From a checkpoint of a small mixture-of-experts model trained on Wikipedia: 425M tokens.
Below are experts of layer 2 (counted from 0) of a mixture-of-experts language model. Rows are named router (the router's row for the expert), down (a neuron's output weights, with its number) and show model dimensions 112-223. Each number is 50 + 15 x the weight over its row's rms, rounded and kept within 0 to 99.
After each expert's rows: "comes before" lists some tokens at least twice as common just after its tokens as in all text; "raises" lists some tokens whose logits its average output raises strongly, later layers aside. This comes from a sample of Wikipedia text that the model never trained on. Tokens count by the router's weight.

# expert 40
router:37 62 54 32 58 48 47 42 35 60 56 41 69 57 44 32 49 38 59 49 37 61 62 42 36 63 80 35 42 50 52 22 27 49 20 41 42 60 74 46 19 77 48 48 27 41 68 55 43 30 31 70 67 59 67 56 45 36 52 41 46 43 30 47 39 42 39 30 50 70 51 71 54 66 43 34 53 35 44 59 48 38 45 56 63 78 47 49 74 55 45 25 64 54 58 62 30 56 46 38 61 49 00 77 42 57 44 62 68 57 63 31
down0:20 49 48 43 66 43 20 48 54 43 48 17 69 57 42 55 25 49 26 57 49 61 53 23 42 50 80 47 48 54 54 72 40 61 59 31 43 26 49 61 36 41 56 53 49 63 46 79 54 47 35 47 57 65 42 49 64 69 55 32 68 70 22 58 56 31 67 71 54 69 49 38 52 73 28 47 69 37 61 62 11 24 41 35 64 73 52 33 50 34 31 50 48 56 46 72 40 64 53 54 46 50 39 33 53 64 44 50 81 45 57 56
comes before: " the", " his", " States", " birth", " York", " these"
raises: ":", " the", " a", " (", " ", ","

# expert 2
router:45 55 37 82 66 64 40 65 73 59 50 38 78 63 52 44 34 67 56 74 43 51 58 38 37 52 51 37 44 62 33 47 35 47 26 39 36 72 61 61 71 50 55 51 25 31 53 66 41 46 40 10 68 40 37 51 63 33 31 65 62 49 51 69 49 56 41 51 23 31 80 59 49 51 51 39 36 32 23 39 58 44 47 65 66 67 41 38 51 54 36 36 63 49 69 49 39 73 47 51 63 37 40 48 53 48 53 71 53 61 68 73
down0:44 23 53 66 68 40 53 36 37 59 50 27 07 45 55 46 30 63 36 57 67 27 73 43 54 37 38 44 53 71 52 22 82 48 60 53 39 30 74 70 48 71 22 47 30 65 29 50 42 60 55 48 62 63 70 75 37 59 43 54 42 66 52 69 52 58 53 42 47 75 27 48 63 88 46 12 54 45 74 70 66 54 63 82 47 13 70 69 75 51 65 51 42 51 53 27 32 30 60 52 38 47 60 42 53 62 36 62 63 47 60 59
comes before: "1", "2", "born", "aged", "S", "age"
raises: "day", " among", "ex"

# expert 20
router:38 78 53 57 65 52 37 53 63 71 72 30 65 48 42 37 39 37 44 66 61 32 79 41 47 62 29 21 49 49 60 49 42 33 44 48 41 88 55 48 69 71 54 29 30 37 98 52 34 51 55 42 68 46 37 21 25 29 33 49 57 60 38 42 30 71 43 32 54 50 52 58 63 83 47 43 53 63 31 36 43 63 53 60 69 57 40 35 58 34 45 45 40 07 53 80 38 55 50 41 51 48 39 46 37 68 25 61 53 59 38 72
down1:56 57 32 41 53 52 44 53 39 55 59 77 45 37 57 44 57 24 30 44 51 73 72 17 52 60 61 49 33 41 40 34 36 73 47 57 37 23 36 71 52 40 55 33 47 93 31 73 65 30 18 49 52 44 68 55 73 75 41 44 60 56 60 44 54 46 43 59 35 44 41 57 52 32 41 24 62 73 42 43 48 61 55 27 42 81 33 52 58 44 32 60 47 65 53 50 32 42 26 49 36 66 44 39 30 33 71 50 53 59 93 55
comes before: ",", " (", "'", " and", ")", " City"
raises: "'", "-", "’", "/", "ian", " was"

# expert 36
router:56 58 51 44 58 52 38 56 57 53 66 18 56 54 81 40 53 41 45 58 37 54 50 37 52 49 47 30 40 54 55 48 48 57 45 52 21 56 64 46 45 63 72 22 51 28 68 53 51 35 47 56 50 45 50 47 55 40 38 34 58 39 51 50 42 50 34 46 65 47 72 45 61 73 49 19 57 27 44 42 39 51 40 69 53 58 42 33 56 52 86 50 59 34 56 57 56 92 53 48 48 31 62 51 52 57 45 48 26 68 49 52
down2:64 50 66 64 58 48 70 49 36 59 63 20 60 63 36 40 42 46 45 59 36 42 63 52 65 69 65 18 57 49 55 39 67 32 16 63 39 59 55 76 48 83 33 65 28 69 46 59 65 41 58 73 64 67 71 63 63 39 52 49 31 82 52 54 59 59 50 50 69 39 69 37 68 47 63 24 68 47 44 24 41 58 50 46 51 41 55 40 57 45 62 46 62 65 50 70 42 59 33 36 54 38 42 49 59 49 47 50 27 71 35 49
comes before: "\n", " The", " In", " He", " It", " She"
raises: " Other", " Many", " They", " Most", " While", " However"

# expert 32
router:39 71 49 57 69 43 24 65 54 44 55 40 69 37 51 42 36 51 49 62 45 42 81 56 45 50 41 27 53 45 66 61 48 51 41 32 52 65 58 45 71 59 64 50 22 37 72 55 25 38 34 37 59 56 39 48 50 30 41 38 65 47 60 47 31 47 63 26 60 61 38 59 60 68 40 62 35 61 41 56 26 69 43 72 64 66 25 50 75 31 41 33 37 20 47 48 47 65 46 49 55 45 46 32 45 68 36 74 58 63 52 59
down2:29 53 34 41 51 69 66 86 44 36 49 45 21 60 55 58 67 56 33 27 56 47 49 57 68 52 46 33 63 41 63 49 52 37 54 55 24 36 36 46 40 62 66 42 43 51 44 09 39 36 55 49 54 17 49 59 44 63 29 62 54 40 47 47 33 68 44 59 62 25 27 29 51 31 67 70 35 60 37 45 60 81 35 39 30 40 64 42 28 49 60 45 68 43 63 45 69 65 57 75 77 52 40 59 62 68 28 48 61 54 87 66
comes before: " ", ",", "'", " (", " States", " York"
raises: "-", "'", ",", ".", " (", "ian"

# expert 10
router:30 64 42 25 62 62 32 67 63 63 57 46 50 36 66 39 45 52 51 54 36 35 59 56 68 62 52 37 43 66 64 55 26 66 29 51 29 62 81 57 40 51 67 38 35 47 61 59 47 40 30 46 58 42 29 31 53 36 36 28 63 37 54 35 36 65 47 49 25 42 56 54 60 47 45 53 33 44 33 62 33 72 47 70 62 68 47 36 55 49 54 10 66 33 76 58 38 61 37 44 67 43 52 39 29 62 47 75 38 62 56 71
down0:68 49 36 43 37 71 69 45 62 32 16 60 42 56 68 62 48 63 36 36 50 36 42 66 56 51 50 74 58 52 57 52 63 47 61 54 47 37 48 27 51 42 30 34 53 84 47 67 51 40 72 47 23 51 47 47 55 69 59 46 78 54 23 35 34 30 36 60 44 35 54 51 39 41 62 66 51 27 36 37 53 39 64 21 49 46 38 21 37 69 60 31 57 42 37 42 62 52 54 51 89 70 45 65 75 65 56 53 49 28 30 60
comes before: "\n", " The", " He", " In", " It", "5"
raises: " However", " The", " He", " During", " In", " After"

# expert 46
router:57 56 27 72 71 49 29 62 54 53 55 52 56 30 61 42 39 47 47 74 32 24 68 78 74 54 69 54 41 65 78 52 46 46 53 69 29 36 45 49 54 27 48 25 34 48 61 59 52 49 67 36 70 32 42 62 38 45 57 44 65 50 62 30 37 35 37 39 00 51 53 57 76 43 32 51 49 19 52 55 43 40 45 54 48 54 46 49 80 44 71 39 60 35 58 70 54 57 47 65 66 50 53 35 18 55 48 40 32 56 76 53
down1:51 77 31 49 48 36 42 44 62 60 52 67 14 27 38 50 57 37 65 73 65 62 67 54 60 68 40 32 69 17 34 72 52 20 56 47 46 48 49 37 60 52 43 65 62 55 34 72 60 65 62 43 31 61 52 54 68 68 39 52 45 58 50 62 40 45 47 47 65 72 60 61 57 65 52 55 57 45 49 23 54 32 54 74 13 65 58 47 60 72 49 78 34 41 35 49 91 63 62 39 54 39 76 43 23 53 19 30 27 48 54 49
comes before: " the", " ", " a", " his", " this", " November"
raises: " a", ":", " the", " an", " another"

# expert 13
router:33 61 49 31 56 40 41 57 51 61 62 37 61 58 50 30 38 55 49 77 18 47 74 53 68 37 67 51 26 69 26 27 43 65 44 22 40 91 29 53 44 76 60 29 52 75 63 61 51 34 51 68 62 44 56 62 30 50 45 62 55 36 38 39 33 66 77 49 50 31 59 76 63 39 51 50 70 33 43 51 28 59 40 51 56 81 26 51 51 48 59 32 28 32 80 44 48 55 50 49 71 35 36 30 42 77 46 44 39 55 21 68
down1:49 51 50 43 28 52 26 68 48 42 74 55 45 59 72 46 40 68 34 53 87 41 56 42 46 46 59 39 51 61 56 31 60 54 40 68 58 23 49 58 75 60 66 69 40 34 42 21 63 50 55 29 45 37 18 38 35 52 43 73 38 38 42 36 21 68 63 49 55 54 67 48 62 40 69 39 80 41 50 70 44 53 46 51 31 62 59 54 39 61 47 71 71 58 72 33 52 40 21 34 44 48 49 56 69 59 71 72 34 61 28 37
comes before: "1", "2", "9", "3", "4", "8"
raises: "9", "8", "6", "5", "2", "7"

# expert 42
router:24 65 43 40 63 55 29 64 55 64 69 55 57 35 58 39 35 39 53 71 30 47 67 45 64 63 50 38 35 66 59 43 34 46 33 47 41 81 52 53 61 58 67 41 37 48 68 62 44 43 27 29 58 35 37 39 43 31 27 39 67 41 42 33 34 59 46 51 45 46 65 60 66 54 43 54 42 42 23 71 29 64 40 61 65 57 39 41 68 62 53 19 57 18 71 63 39 63 27 36 72 36 41 31 24 64 31 64 36 66 67 65
down2:51 66 57 63 66 66 56 78 55 24 54 75 42 48 69 52 68 66 74 34 34 49 60 60 52 22 53 48 50 42 32 55 67 66 59 42 67 37 30 52 41 30 53 38 49 47 66 33 45 59 67 28 54 87 41 70 70 61 42 64 74 49 62 42 90 59 83 44 36 48 55 48 42 19 56 47 40 59 32 49 39 53 49 58 41 37 15 46 53 63 49 71 43 62 58 29 54 47 57 81 34 51 31 55 49 66 73 62 55 32 73 82
comes before: "|", "-", "\n", "==", "The", "==="
raises: "We", "History", " Congress"

# expert 33
router:34 56 50 58 53 69 37 54 48 63 67 42 58 51 53 47 40 45 69 65 24 50 76 23 42 46 59 49 19 72 47 25 45 38 44 33 44 58 48 54 56 58 55 49 57 70 81 54 50 43 30 46 64 27 51 42 53 47 42 54 56 50 38 61 37 35 61 54 63 36 61 52 68 41 54 46 58 48 17 58 53 69 03 64 47 65 45 54 68 53 55 38 54 35 70 44 47 78 48 33 40 38 53 42 29 87 40 33 35 67 62 53
down2:32 39 47 50 39 70 55 49 33 33 86 64 58 60 80 31 64 20 54 56 31 61 66 53 73 52 47 43 36 53 57 87 39 60 36 50 20 62 42 48 38 58 31 43 69 56 57 85 64 24 64 31 46 59 70 27 31 55 45 47 60 56 44 32 61 32 69 52 69 59 49 71 59 49 55 53 80 42 46 47 49 69 72 65 34 65 42 35 55 59 45 33 55 59 63 43 39 51 52 27 19 48 46 60 45 64 12 36 73 47 52 52
comes before: "-", "|", "\n", "1", "2", "=="
raises: "===", "====", "==", "According", "2", "5"

# expert 45
router:25 67 66 34 60 65 43 56 60 62 62 44 60 36 66 38 31 41 55 82 46 26 68 38 62 52 42 36 32 59 45 43 36 50 41 45 38 61 83 62 42 45 67 48 54 37 59 63 37 30 41 18 60 43 34 45 38 35 40 49 58 36 45 20 25 51 52 29 42 54 59 48 62 67 30 51 54 27 31 58 51 53 27 71 51 72 60 24 78 67 77 24 52 32 66 58 36 68 22 56 56 34 55 41 46 53 24 61 32 59 45 45
down2:68 64 40 48 59 39 51 45 09 64 66 41 64 55 62 38 46 30 54 43 53 48 21 55 46 32 63 39 65 43 42 47 47 22 48 44 39 42 78 33 47 63 55 71 56 18 52 48 39 39 51 46 28 28 42 60 35 38 42 72 20 43 82 57 72 56 43 64 33 44 47 38 33 76 47 62 48 59 47 33 54 68 60 52 68 50 46 59 60 35 49 47 31 18 44 39 43 52 73 69 41 63 52 38 45 26 68 80 65 43 44 53
comes before: " |", "0", "–", ".", ",", "5"
raises: " months", " years", " author"

# expert 18
router:38 64 61 44 55 58 64 67 58 58 51 53 33 45 53 44 36 55 84 70 43 46 53 26 82 73 43 29 35 56 72 56 33 40 41 16 39 47 51 81 70 49 67 47 48 37 61 54 40 35 46 35 75 42 39 37 68 44 26 33 62 26 36 64 41 52 74 43 39 68 61 58 59 50 45 54 46 62 42 38 49 62 43 63 57 61 54 25 39 45 69 37 50 30 59 56 41 58 36 31 41 43 60 32 43 71 55 45 59 55 42 60
down1:48 65 75 53 46 54 35 83 41 77 49 24 47 74 28 40 56 33 54 20 36 73 63 52 29 61 76 51 37 46 44 40 29 50 52 59 57 42 42 71 53 51 61 74 39 29 17 75 34 31 55 36 82 70 75 42 38 43 73 31 36 44 60 58 57 27 51 52 55 66 46 43 39 34 46 47 20 60 65 34 39 53 43 75 54 39 51 37 42 57 70 50 48 55 62 79 31 55 55 37 42 86 32 35 86 71 65 42 73 72 47 46
comes before: " the", " a", " his", " her", " an", " Best"
raises: "er", "ew", "i", " the", "ick"